From a checkpoint of a small mixture-of-experts model trained on Wikipedia.
Size: 13 layers, width 256, vocabulary 8192.
Experts: 128 experts in each of 13 layers, a sigmoid router, a shared expert of 64 neurons.
Training: a variant of Adam for the experts, 316M tokens, 5323 steps.
Below are experts of layer 2 (counted from 0) of a mixture-of-experts language model. Rows are named router (the router's row for the expert), down (a neuron's output weights, with its number) and show model dimensions 192-255. Each number is 500 + 50 x the weight over its row's rms, rounded and kept within 0 to 999. Numbers have three digits each.
After each expert's rows: "raises" lists some tokens whose logits its average output raises strongly, later layers aside. This comes from a sample of Wikipedia text that the model never trained on.

# expert 120
router:478423524515522509539448522459405552518518573497423529418536575505460541447401542569464423436533479407453567578504576566443516494459593433540617490518457547561434465415574446527478464544488516
down0:532565495501504459469601621592556445402508350556448418437563560613566450412484533547404467508468428476524458436512501552532461449481541438506493515489482501451490440432501553533495587502540471
down1:574491427598516458483438548438489525483433534555480449550493529392490461476458581537484542557427468511551485511478511606511585537411529476582532420443501552479515483507435457481437579462550592
down2:431460497411460534497577390478466542526464538574490549468541532571575533611589522513471545558512496429482526427496521448586439516456509549522501530492577455436472499512438406553539458536463544
down3:474558473508523471428727609496490496468411393482618559478461423516480550545444480523520492487509489522561499465469513521491438573471530526500515576597424440426583509505577556505517515518529509
raises: " which", " while", " the", " although"

# expert 63
router:479478563401440508485419573415517468446483499486470472507528551574553510419473410558541516488478625454438473484618516483437528477506519527458514483516453493517448451421563571549458403404469476
down0:501490503534552487447393494506442539578531629527510536448523521506470586480466435490527518570578400441469497373417458530539463555485515515485433556518523462577495582576513530460530428562477529
down1:479475465640517458501468559593469433584456450578474553464475603501536452569449491644596499457582463438511467495467549583474500505513403566410604550470499533583466540512594507561545578464542485
down2:519449482500451511621499480538529485504485460417528584502492475511607574534484571536501498544535462528555467480459504473538503497552486527494500581522418376489480457530590446497552411542535552
down3:494467493524423444521510582388477552385549499451529525503471462496464526480490438554545461526596525477476455465442438424531474593463578544564486461603534462517522505513459499455490474568494513
raises: "er", "il", "ar", "or", "at"

# expert 86
router:509507499510522552535446625520519540437473499483504537588465568534482520498445483549538404573475543537506441469557594549440517501467554434504578564552427595477499441562576481488469553440494493
down0:444540502557472426481518494444510462454545421492512629432628538458460522516463499483483489435509488481435526456553399511492588495475559523495511466460541477533581395548485488486450432498520551
down1:531448482451501527446436434510490503434456521534500562478414483433585531518433481525592427490528542564473457543457547458432465484467493518551521447511408580463496494539526518433578493529440422
down2:494473514450543487466485409476584435420436439510469526515565479611505553413511417583434418433493462471430521569511440493347514477415611495518504460455462544568432442507513616546518577416422505
down3:550482531481533456491462507503548512521508567524526563473547505529539575482424415483507394468508543468533445417541570482497507522518524508430497524510427585542421439543564469524514381449495372
raises: "-", ")", "),"

# expert 103
router:469494558461421446492476624432427488505471521510453483443526568510553524505429555522515506517499485495542464551482500540400423456491567396511469496526524451560545409521491525420474445520485488
down0:524504585534461516424529446584497534377622406465454530564563621446460492480461453525523391467338528531488541511561496377582548403596546550464461518579484474454454467527491550440558571489559544
down1:447480564542436500487440544565551489587489558524569537545504603555506495530447510525479480490544555506481547557423499501553486501526526541467498545535528538537570441469465479486461532532562467
down2:514495443464542476493547555497522478438596502463467524566482546556472468462453406478482485534582504545566466499493504553477524493471552435479487439572466488439481456406501450583505635341539452
down3:528533496472488363591517446465507479569508572550564515502437460543519526563561459483504417514599497430429462574510449481482540487535539462529522478484552472528469483540534497422458522610494453
raises: " W", " N", " and", "id", " R", " L"

# expert 5
router:513476519461558387474556584544432529541457515545529468483557575526468574470445545591623541446513546517540517463479441549514566480446576512472483524526549444508470549492488474549440467490459493
down0:490463536549443503556477500503517454552586511361559522540466561505520521485498483478585585428459519493515577622510492488486513533502490482458422497493443571482530419641504493569557451412447492
down1:478475497394446468503618468556448416498444480491442542488512471456549487490564496459554429513468497527480424423472490453454537481512483403537495377508517505516526477505437521476598450599478490
down2:441523526484518534503422519460426546497473446534459517468474501635499586553496529397386628526565589548456567500568526505461408504619443580485410601484586480568440536532517464540495514508471550
down3:374558450504536486420381485460573512542483489543495507486577496535469530464539493526499543429603560438514499499527458556493472451410507554494571544503518507510457521460554500472439527375518565
raises: " the", " his", " its", " their", " this", " her"

# expert 125
router:481447502450545502462541475432514616537444516499500537517590549485585477477490471514490485500596548529462559531551470510580462458550631469478535500465495460537507368450538553525508546528510487
down0:540421515463529547542479517577544575523525503508495455493453449487584619476643545484489602471473545505551576600417460497560439434500426455514502522479539446413508549579494499507576455471459466
down1:469587492474450540533467502529528436411511534507513537523456426446532546577428561530450545565477540633474489513476513532485434484493489475458518403523559600454505450470548514578364529447516423
down2:450539490465539574480483425559576504541509642601533499507492446438511509546526412478421573451478515601448494514477602468493461535523426478482504522449488463449483505405483505519573542451486475
down3:485497519483496501501405464622447547461630442432537592469524498454519562541518505530503522437449508367525467523503450453521458463608531476622566486538492532525553428576513481492525525527527459
raises: "The", "All", "|", "I", "General", "P"

# expert 55
router:404586479515578467532502529532515544449483530456443463464539569450474481434422526622520494429558505347444544438558505480430542491483631459481513477542507446509451452475513491513518512487434458
down0:472486509546529490561524568538512521475489493479574480417528444563458451444441523424441394520468473524601478454530522492571451564495500478567486438513521584446440534493444571464505612470472530
down1:600490515503538512570515523521554506385547473456465526516557518582504534502566444400542424560460437452538540511558412526595572594573454559540495481442471479534445502463507540563481493509534525
down2:494436556528516536436541460492451526506381507401458444475514571483438504437540564590455482399535548451523495466546550505511426558397520477467497473510504513546364550445551487579519472409552541
down3:486515514398395468615463448411536454515524494470469452513570512418557494464538594497498453547386438441431492442532488541519535513491542542506414506421541465436452527536499556566556512418493588
raises: "gu", " Career", "like"

# expert 33
router:488471471490507451475535596501376569445526503524525392433582576435534498440402560581541503543507515515534513508499546495453513446492518432426477471487496420587566433494483593412467453479535538
down0:599469524504500526481459512490526455472519531532454478464488539569540536510458505522520491467531451509467644464457461495449505528477484438584506551560454471457496494499391452512559479545514554
down1:565515581551519522475538592482482535522553537582505547456499583476486534487547462503429456461537451561585479488457441510512370516572390523523500481439426501534446522531457481465461499594463460
down2:457464452526444616493500517503515482513444506492504513525501571526520438582438415452484518493485532529481554495525535511593477453444490504535453570471539524543464533508596565517579476366504506
down3:494550441411568490524491530441547499527481469524492419473515416393478431563448491506448535442408514464488510513476564400441433445532445446560492477547453575404590540564535475437376485483439651
raises: " developed", " designed", " listed"

# expert 42
router:477470518478464382526530501534394569419471479510446491506462544577459441530491521539471493544505455549418462445526488530528485516509629467467477475480554355554497484479463465446560558474518524
down0:544620535549502463485512503605496500543492422473504501539482520467525517554563561550483510523484525444623469567452530484533556501543508487468419548420434480462528506491430527574494555476461589
down1:398480510441526429550487527494493513439514451473493493468503578586437514460406443460491532454433532533508496495536592396547495549474501413593403440546477547485587518602485452491493480519501473
down2:498475537473486593541492477543484528526555498541447532549482452481486429508466505567457555517577455481545525516522491498384552454580427535505500494460526391461478476602491457492508494457495487
down3:558513487478552514509539439470566480534513491480542501434491555498478437500442516450504530509512497516450444482450501454554580514502493495454553547519535457594474487528499547460469477538512540
raises: " ", " w", ",", " ("

# expert 115
router:452414520523422472541541470507469532435506560458489436476465566416555452469504553536525532534542569401452484577601614533534519488479516495438525513515539481490536431530527514536420452492471552
down0:477508502472433532448583401531532491456488549525477523518525508528481611594496481558543565464533509399528565474497454504488492539455540556565572469446536504469417423547484549506442457563451505
down1:443498457492442553541451537478518448517444507481498512539532425526517398616547444508527395454505555537616540531445595573436481636545562471561515548497613499468551465518533483521468576465538461
down2:575525538461538516449567578500494474506526520522486475525484510536570515521491496441594570502443480520572523502499484482487500502577506473436471497372463574565536470638352523532535502592558537
down3:391490419422530508497463544462506440417468516508612490444474423520505562528554479625497513400467575410521506608429526526520475472569511483530549475475473483587488453524488482438550478567548519
raises: " M", " and", " H", " American"

# expert 78
router:447471443557482528577465482416470444438487520434403431443538569466562497520428447544565397506516527507430508601497533426536486456463525474420460558428451493592503516526453435540484555573426577
down0:482477480467461504489497500518483568479497480484618459466486548526377479405477374524479488469514570559470378578444511476440504572422510478597593493488516491520463540482493523454526464450538515
down1:551429526502486500471499467437509448519486505481450484420441526535486504544456504526393498504525477454508489582492454534444475501507478468582536533454471472496520506441429527506554498431550528
down2:544469389573533478566484479527529513567569527573513502421521417546531528443483521496520487420506616547385486499648533481567548436506494543465451479437572477507515395506479412587439548460506529
down3:494503446559501509510624528480446446526430523537537479500425560544506431454465509559367423524459436616491454392568581508541509516506536483474536510562527510567443402521497471420503529534542516
raises: "fect", "kins", " response"

# expert 119
router:524421488409510518558516546551459523498486526548460518566600611478565502443380534485540422497496464445539572496453445555514567586519581577499524523482519473608510508567533469533572499458433425
down0:574530490498402417513538584483427477521509481497551400488550524480461482579490517555413503538413389550438552473454457461536454493481478379473485505416465404484545435453394501476485507432541420
down1:433522527448516469487486593434548521496547496489533523536435502477536495436514505567514478504540438553577503473518509504631440530461492476466512503505409556558510524588468480459465587535506543
down2:485511521527534534475443422532530467579471456471474439469504576528413580522522607369450510472532348493489521497471583563480543453463520531513430460444479481543537426502438502483575480471512554
down3:540520476571532577431479531591541484512537463456509538451373476520555490479474538465531586462555427550541522447549542564415470420480453468552529499541458480514438548425537512568498473460463502
raises: "st", " meeting", " census", " stage", " point"

# expert 54
router:506580550473593474508499488472453525456456522551443525426531531538481462390435568464518483443571466419467539479629531467547470451529599489541548468425473446594467419491523483458393447475524490
down0:520409516548510512477441542461558458437474462518437435552522396503511563574549515521430472524443497428547487360523454575485512477432423513506470494520411465420538539499551569533534509524541588
down1:498463496509486477442580497535622469576551625588467511498514510480429494507459554518496548418415446537499556514447464470434509536483511581613511560460517457505495518546520477456411619522515602
down2:574528491463536471491554497485562514593468545475493484545470551546415494521534649509545470457518497546536499525547503541596565525469514520461368500492554490539553521496519414451512468513458438
down3:535484525530550530414524586551499466473530537535575451537517529412471450590522489478536451547592503502532479509492465519490452458462487502427511495482491551418468445508552516580517424461510439
raises: "s", "a", " "

# expert 116
router:510510488531466454519538501467415479477431477509399503473524592484560553493490425435495452543476452450502568476458485604507515486512505469529535492456521464489504454483560442524460537543511513
down0:513473453526571505531421549431481572432438490494580519604434571506487544539458442550499488510457462554463360501500496390516375423568462426510460497453547547530475516460542497459494507514507560
down1:470404477519488488410469551568460527508527532492483500498531519473640513537546505498544551390523508462451495441502487523499531568485469572473529510538522518460500527558491587465432476433518558
down2:621477489508559596544534518563529409429482563490496456430493565534486478507514433518476448611469513517509504441549463502504419520532543475437406508515603447436577529488503485548489480513506587
down3:468553548540395497495528404559405555528522570456496439433481522456455545481437562492532541536515452512485510527466461507442561477516497458476490493508475501446507572512473543489460556458486472
raises: " the", " this", " his"

# expert 23
router:519535527485481460514551540515459494497449518528399458517560542542521471451392536518510528476516533477530428527488591514483464490453587372543513528532484525579523443465579594490496469479522505
down0:422519607543547583451446476526451525566535494455456394480529520439513395538497410478479454406453445472496537460529463466450583489535495475479488479504474536474454601502447504453527489554487491
down1:411572608475531537488456515513412476432509529464469462460511414568659544555541450454417499554470471546504565478531560509433487487585480495507461477463431617549541539461465488422402563446522495
down2:499429514476514405431435504553507466456490506466435522513503507533585491498496454614516519512525473525496469486536508481467541529498502551531429531511480486353410499506357406477468526594490585
down3:472456471461415502410545506504566552488426599464512448544535483548469499500581479472459506462567519470491422491548507452454496561466538479475588398487423536468506508554518620497483507436453585
raises: "olk", "ance", "ction", " Name"

# expert 7
router:516469473446450445546535515479448526509495508543446550424523542564566539514413536523587451522516566448474609542519534546418586509490592442478509528477390522623432466494461497499400547502389563
down0:462509397483520463533522525457576464526593434542522449477561513565532476454521630468552525455494425435447450501419440555452576571572544476463477474484503574528490475501497501486498509460520559
down1:521538551450507403444449537497532545550459555509469532569656517482588541491576565526498599503520524415469549435435446560513477484482490504467506455458505381478551484549549461489425545610515472
down2:475506481541473505492369498540534399413525502506537461574515462524572434430486492555476446484445535576621427499518577501470517502486519485530409568466513515556503528451480484504532504518544500
down3:476531565484406472502554522536636513476527483474454500488523473515503549441515482507485498506543500467500515393431506463371546532499536432469518485425592483480588451533616531508467548608385538
raises: " the", "ject", "ternal", " a", " front", " this"